Weights of a small mixture-of-experts language model, trained from scratch on English Wikipedia: 16 experts in each of 11 layers.
Below are experts of layer 6 (counted from 0) of a mixture-of-experts language model. Rows are named gate (a neuron's input weights, with its number), up (a neuron's input weights, with its number), down (a neuron's output weights, with its number) and show model dimensions 288-383. Each number is 128 + 24 x the weight over its row's rms, rounded and kept within 0 to 255. Numbers have three digits each.
Before each expert's rows: "gets" lists some tokens that make up at least twice as much of what it gets as of all text. This comes from a sample of Wikipedia text that the model never trained on. Tokens count by the router's weight.

# expert 13
gets: " |", " of", "|", " (", " at", " \""
gate7:106147157129150129091091099107135094137151110101126098144137126096118142135112075165116164134138080111170140099175129093091162164074117109112118119154165138059101150095123118173098143171149106138100120123087093156127104153113184167128125117107131130128139098116138163148118126086079140136
up7:134116100084103115123165145060125120162122122107143109172143118142141105143103105067127185137088097122111120094087160125129107168191153096172143129103128126135122126102112140114160160106098107161136105122122121079143168123109084143140103157149131141166079082153124159133159102094150121100
down7:149110100118124144091171142097132152199171111087126096153128121119082118149131102168137128136135107126136102134157129137111136142133132095134128115086114146129179127131143160131130122084124136142097124125140091124157169106110076131150110114136112120114131100167118127088191126115115169109
gate8:142134148092113123144132127116121152162129153073126085162118111129191118088172166053124117115149137128153173107134142121129135164121131108120151109136103110157085158139141138116136130111152120108142124121174102132114138088139139120101095107124124091106107160156156138139124152101163120099
up8:117159132146131155092097087109148116150112103110137119156149202139137168098115139120117224058132128162110157188135108175117109127149138142117113147149147115088125133118126144133131151100102112091139121135143132145137138120137136154104078155126128110094162163153135089128106094170110126136
down8:135124150124158134149132150118115125101126122154115071120105084134091094153119111151126096176146138134067149133068159113110094107134104132149178111104136133141127127172148146118127114124142109130077106114137072156112167131133137122133172130103126093119133143115141073121136149111148140129
gate9:103167098104120125155143123134122139110133106106108144132137169105114108126158126151162118160136148116129079146150079118133111145087136143140116140119142107162138122165085112127157157130139111126119121121103135121169164119137156126113145106101149134158169127133116160087090172126183140096
up9:176142103123154116187076108128130133148184132091148167096154090089087130117161143128143076128114167166115138145103162191143106155139195138124096128154095147141170124161135120120151115122129124127102103134095132165118125119107140118134116093131107142111155100105091145124105111085105137113
down9:133123115128075110118100148135164104137086106159142114118112107150141145147139131080137143063144104060117147093110112118147069124145101147154172081159127140099086170131143157172100127144146085128147163122146151145131122172137125130122143103103108130098107114150128123137183127093107119112

# expert 14
gets: " ", " by", " with", " that", " for", " on"
gate7:140149136087141088156119182112134147156099128109139127150141124147125135116137136103106163140129119117127117098118165133134163113135133144147100102104157145127171114127202147105112149131117119152111077120113118140101129094115108153131082157139145133153092102158137124139120097125152134128
up7:120123135135142137125129080160121101124119111098093131105099134170119155118153122132088115139170141140132132152066140137124124186121128080160128156123096153121103114137116128127180095095146162151137148171150147175151133135147124144185123105124098143131072137120146157146174099098106142139
down7:126136155102130101110145103088124139135123126121133091137065142140123154107156121093103122147126111135133146158141133120086112128170106075119156120106137089157144104147119175145139098117118148162134151134182136186145123146110172172167149085132147140155134096145109171153129137134117147130
gate8:124131129101123153113099125124119160117113120079126096094132115099112154118142086118141121120119119136160065041116098123101130096166146128139152101080131128099132107135115141119124128137082099116141136115128125132127133127120128173117143136168146146134125089127079153106121097117156121137
up8:110117123098111134119147077110130107181072133151092124139136117142117107120126157102143168118172118124139151097121148153129128127127140108095151158085119139136078147119165133130109155112103114120138126125134085159173106160160116178134131140098100130121052137146128129099150089119146125128
down8:141090188123127142125128156103145134168140115106168078115120144146143104110133143135127122169133146117139164141148125093126108125165134122112145142130184101134173160133121114071125160153140142101106116148130113133154137182131170092148151136101156110151173143185116100111130160150107086138
gate9:136101171133100123148103138134141145129164133132126094109095138134166063126089119135135169134119116117121142106117122131134096154112100125142146143163135156145117162120102143158134146107133057081110155133131102115135203134140165119130129122125113113099145089118124119097136143123088112112
up9:122075161124150093137132117130127156104115101178118104137095179152162124096147123104121160102121082087156165083108131127114138162145125123116104190134136135118115176079125125179102141131141155089124197119127123136085141105118134135109180103134118115107101097124156162111121113150111128137
down9:158125153126103109142141130115118129097120121159152143106153129140141124115118122141110092102109069054130122117147114103113102152101143166125159131173117139096121143134128146174137149106081134104174144123123143107129149119129135110147159092140104110095105110102144104145105151131133119100

# expert 6
gets: "0", " |\n", "2", "1", "5", "6"
gate7:123157147147130160121128146126184143132081135149097100137156122171164100114171136121168115114173106140121157113111180107108148094113105135091149151134170141108096120135136145160103124160132150108156143113154122159143128077120094159161124110159160095115136122163144136178136165146148143090
up7:120122103119114109115133120089149107120157147144144133105131113117130131137167108138151106108105136140126071160152175179139098122149115126096128154152105110088157094164125169142090149139103130111095140146147141139124144154088127164158139174166147169137187132135135161156106118152136070128
down7:142112111158150070084146102109150169113139147145141151134150133098145104133151119098126097115086167147142141149156153157107138102132121135080116153118135149150135091135169094113140175144088110090151165158171115168138124114132141110106136131146069122141134131109173119134138113104138091110
gate8:112144133131106086135103177156143097149149195124116128124139192135099110143130102122170119127080082104091100168136148160153095104159125113142113139124141127142132116138131107118100133112109124148109132134180116160105102080145106159112122122127132144102137112170162152104116153151137098138
up8:144111145122157085151115117126157075056145129135143141128124147090111146118131139125123122148100135116171134109110145126090131130093127118133143086154154130132133107137083100140143123125118130123110130130120079132135102149149126152149151137166148120146135182081150148144128160077125171116
down8:102072104099137090160102152128148133123108099114125105132140134107140152175149103110115169136136101115104130112108138127124133171091136161127082130162125138140144111116100077117092127116154095116083132075134125150165120121147141120157106140125148115132142139102107124153115109094114151167
gate9:132128112121154153154187155122130123136097121081121100094098146132150143102125132100091113134123109120134125172169101116141120114148159111121117097145127160129113093079130122130124109117152146140119170111135117092127089135111149170145103123133119128097086111113115156113153085139106111155
up9:145144158122060139114110104157116092136125128152112167147165103091102102114110110120171165140104120093104143074114168142099142182151104116143112177135141108134102154163121118099160162159100184132115137143142130114131122115172134144127111131140163129118114141163123116124113179085180115148
down9:134167139120144159136125154130120137149107137126099119087126140137138166124153106133080162130145123114162129147152109138138156117151129127119111161124090155109154106115140082141119112096134146109133141147162152133115116148120129137134121109097130138110145097137125103136151149160086122164

# expert 10
gets: " the", " a", " The", " his", "The", " an"
gate7:122153130128101154115133156097164120163131122113156135077102133127140159132152082115129118140154137091153102157125139187112136139099154113149138107110105085169151105131122115139133116131156100109095078120102086077122115079121121149138104112111100156124118147151131144127182122089144099116
up7:141107161138154104105128073095106147093089106111097087123129078085106112104100163099179146133098122144138126092150125110118119168140148121097140146143153118103126119143140137144099165117121130129158080149114156098103109166104133122125158095139146090100136117126124159143118144138093157119
down7:101141133123159122137097144128163126123187084144161086117125090118140133102128086124127108116146120157125131142113157172095159088152095112136093091140109137137151088117127133114157118130118123146115116125135117133162130175127141097139093121164143136121084145134176144095086130064167109114
gate8:104171101093121199122129111143086103159158124106163097153125152155150097142088079078125155152098098140117089127124137150136127136121108102173177096130133101131097106158139156133148085128124114175140133142168095145109123154082123107145125131067156147138127127153091119119135126143105125144
up8:091138074114153147185127171128094150113095129144146155132133129144126122135117152130125119131097112134165123123171109118149127088138094135137114132091166153139161141132120162138101135138135107121102114148157163094122156126130148136126117134103120125112150134147109114156112093159130159120
down8:123072109165091154123149166139092130149165208116118124110129121125120092144131122173135146122140142163126130134111094111117095143147100119153138123131163107147104127149149134125109090126136152126149167114172121128157143106069152121142173132083118103125155140114124100119131142144130146161
gate9:181148154140142137152134127127095109171138146143146110126142175088097080120125122069110166154125094150134107115138126161138156134099119142118152133121115151088133133132110149120148159165140165124117089104177114122099169158089106134166154129141136154171123115157154131127125113155123111160
up9:070100134121112113155129141128094122137142149095130105106106143180146112128103183155084155142146163190163128167169102156108138144100140153137117159157169097153134100155152178151136123140152117152127123127144113156169100148125123109066079102105116125175115116152149149117135127124096091093
down9:131072137098125131122120115152142114136110144129171147107134147079124158124168102077140130092113127118180139159101110111158143162100087109120135106169161120133101079143161117141098142135128123128091140143137096131128094114142154120120157142144160146162159149122159112121154140115090149124

# expert 11
gets: ",", " and", " in", " of", ".", " to"
gate7:102093150085126151126114110096135116130152146138151126124107143143140131124162106154130108094106099138121139143112123181125127159115147101143137098105179132133100129170130134160092110134158125131118086127137138167154123129107155122120070071125113153149156144121161116072161149092128131189
up7:161154091154147132095105147142138139101120111074122123134149095128082134137123126107153126174117156098115091131131081123110102089152130132113135130118084130121131139119144129116144135090096103107157127149123106079133138119105099137102182214112174116121138134068084189146112136131147125102
down7:108127103095129147139134150108161145157128132100101145172136090117091127110117162145128156129145133153153078151152116144135121139142126096146138139123143124145096168161154136119113124130114135166094150116152122113138103116088114121119117162116155085131131145135129121129131156126108072078
gate8:100170130145135113157131118135131156085097140127155150140113151127142106116145122129134104169159134152170153158142104140104136134141132145050117135142135074140131124168122113148118092116153120088118097119099117118129079143173132071169091145106127157115136151133133115136134167137128153129
up8:171093122148140106091096106165144086087119130161117069149145100121090134125167116116125146045137112116115092124113170157130111135139182116180113129100127147100145153085150160166131158161080104169093092130109131152112134110127111138109153128129166082137143155146077113160126101143145123124
down8:148138105124130093099148117151167109134156094146118124152121061116098161149128125173092124148106109123146108122127152141138100124160105125144126121111170157136091086165171119137137136134162188126160131126149125150146147145092088132143102112144147107141113162156107102104144102139130143142
gate9:120106166103131104143120090110139125110141146122117138089106130121126117134131175134143102176131125165163145133131154115161123154114158125062113164133141103102124109105132137103155186147127151154156161135149088152165156114179112151134099090116097124114155146149181149099114127129128100126
up9:124135139149125095105112133139121105129082119176169114099149136121112179153101143143150184159151078157118108163150108098140121121138134138121123159142187118138131089114110124157124099117188145082069109130151186140123105139171119130141119144140136091090117114115128122126102126190139138117
down9:154153118171151103143107122118109123154096104131147128127145134105089119129142112126153138103115137103126100119126151121110128136177091130149137112166144143154143114131132118114079177167129146118129087150079149130102129147120157165152158168154146113106095148096092125134141088126110126155

# expert 12
gets: "-", " in", " |", " the", "\n", ","
gate7:085094129133106094105122152107111102119152150162155127140158123106143115137118135075154105111119102135164103099108151150139158065149164160149138126152149144115137110122151097153117118156109111145134184112148134106111154114127134136087106114149160117123114112126086135149112141129096144156
up7:119073136143133111152125104118133127092152118150164094139109088121123181159186128110143100149136133081130156143130096156102112092119114126136132130159152123100091096136108158121130072154118125098100161154121095078092115105064119153131096123133102152142111115104138153131119130175102075138
down7:132127109126118128142170148123121144103088115131127108129138142096105163140166192113102137155094093081110107120161151123133124175114147076098128121103102138133140120115117108114104129134088060132131144115125132158102141150094181113148135113120166150168108135137148144166133112128120112144
gate8:133110083123156129120154156163133117097146104134113120142094114142167133101166144140122163117163144112124105143141104110120125148115127102098096122165126091136151105188124126085096181146117168113101093117125148122132110101184124146125136099147110145166140136148115117152114108135125141103
up8:127183181144121114111125118144114162154110141137120127109070124131135093173129101120129145140137084164157144127056097138104109100136092138120148140114140108102088130171079161138118139128158114123142089142152097131128154114145131093159147110120085138107096158121128100144125147154159155130
down8:109091081131131148184102149094151125143178144141145102107138109128124126132129125142074144123108118120124097117139114122144111165093149133163099101128101136131181033141143116143118133109144096185071127138110139181097119141125096126071143106149116150083169137145096122132147113102134132129
gate9:096162119135125157219132108136095120148160112092120100133134105106091137141108150121111124147129150171154124106187085135100152109088140127098149126175155139133098113149147154136167116086085085078144113122088095111112125113121124121132145190103138177158136130148152130146125116107128119132
up9:148099117093147085130117121125157154141139121129146104110112114139145112125123152134129151105140082113091092128123170132140126143126094098189171110105098150094149094112168148096121137140106167150124125137154160125137164159115113169147170125157143117105128108127105135110123174125125166146
down9:108120106075122121173176121099116143114073133129141114090150146103138115107106156138131153163134093152129085134101152116140093118111113105094136105129137117103106109147133081132144101118106092127116136155147129076136154137126137115136093141132172141144140103141123145120126127119110090144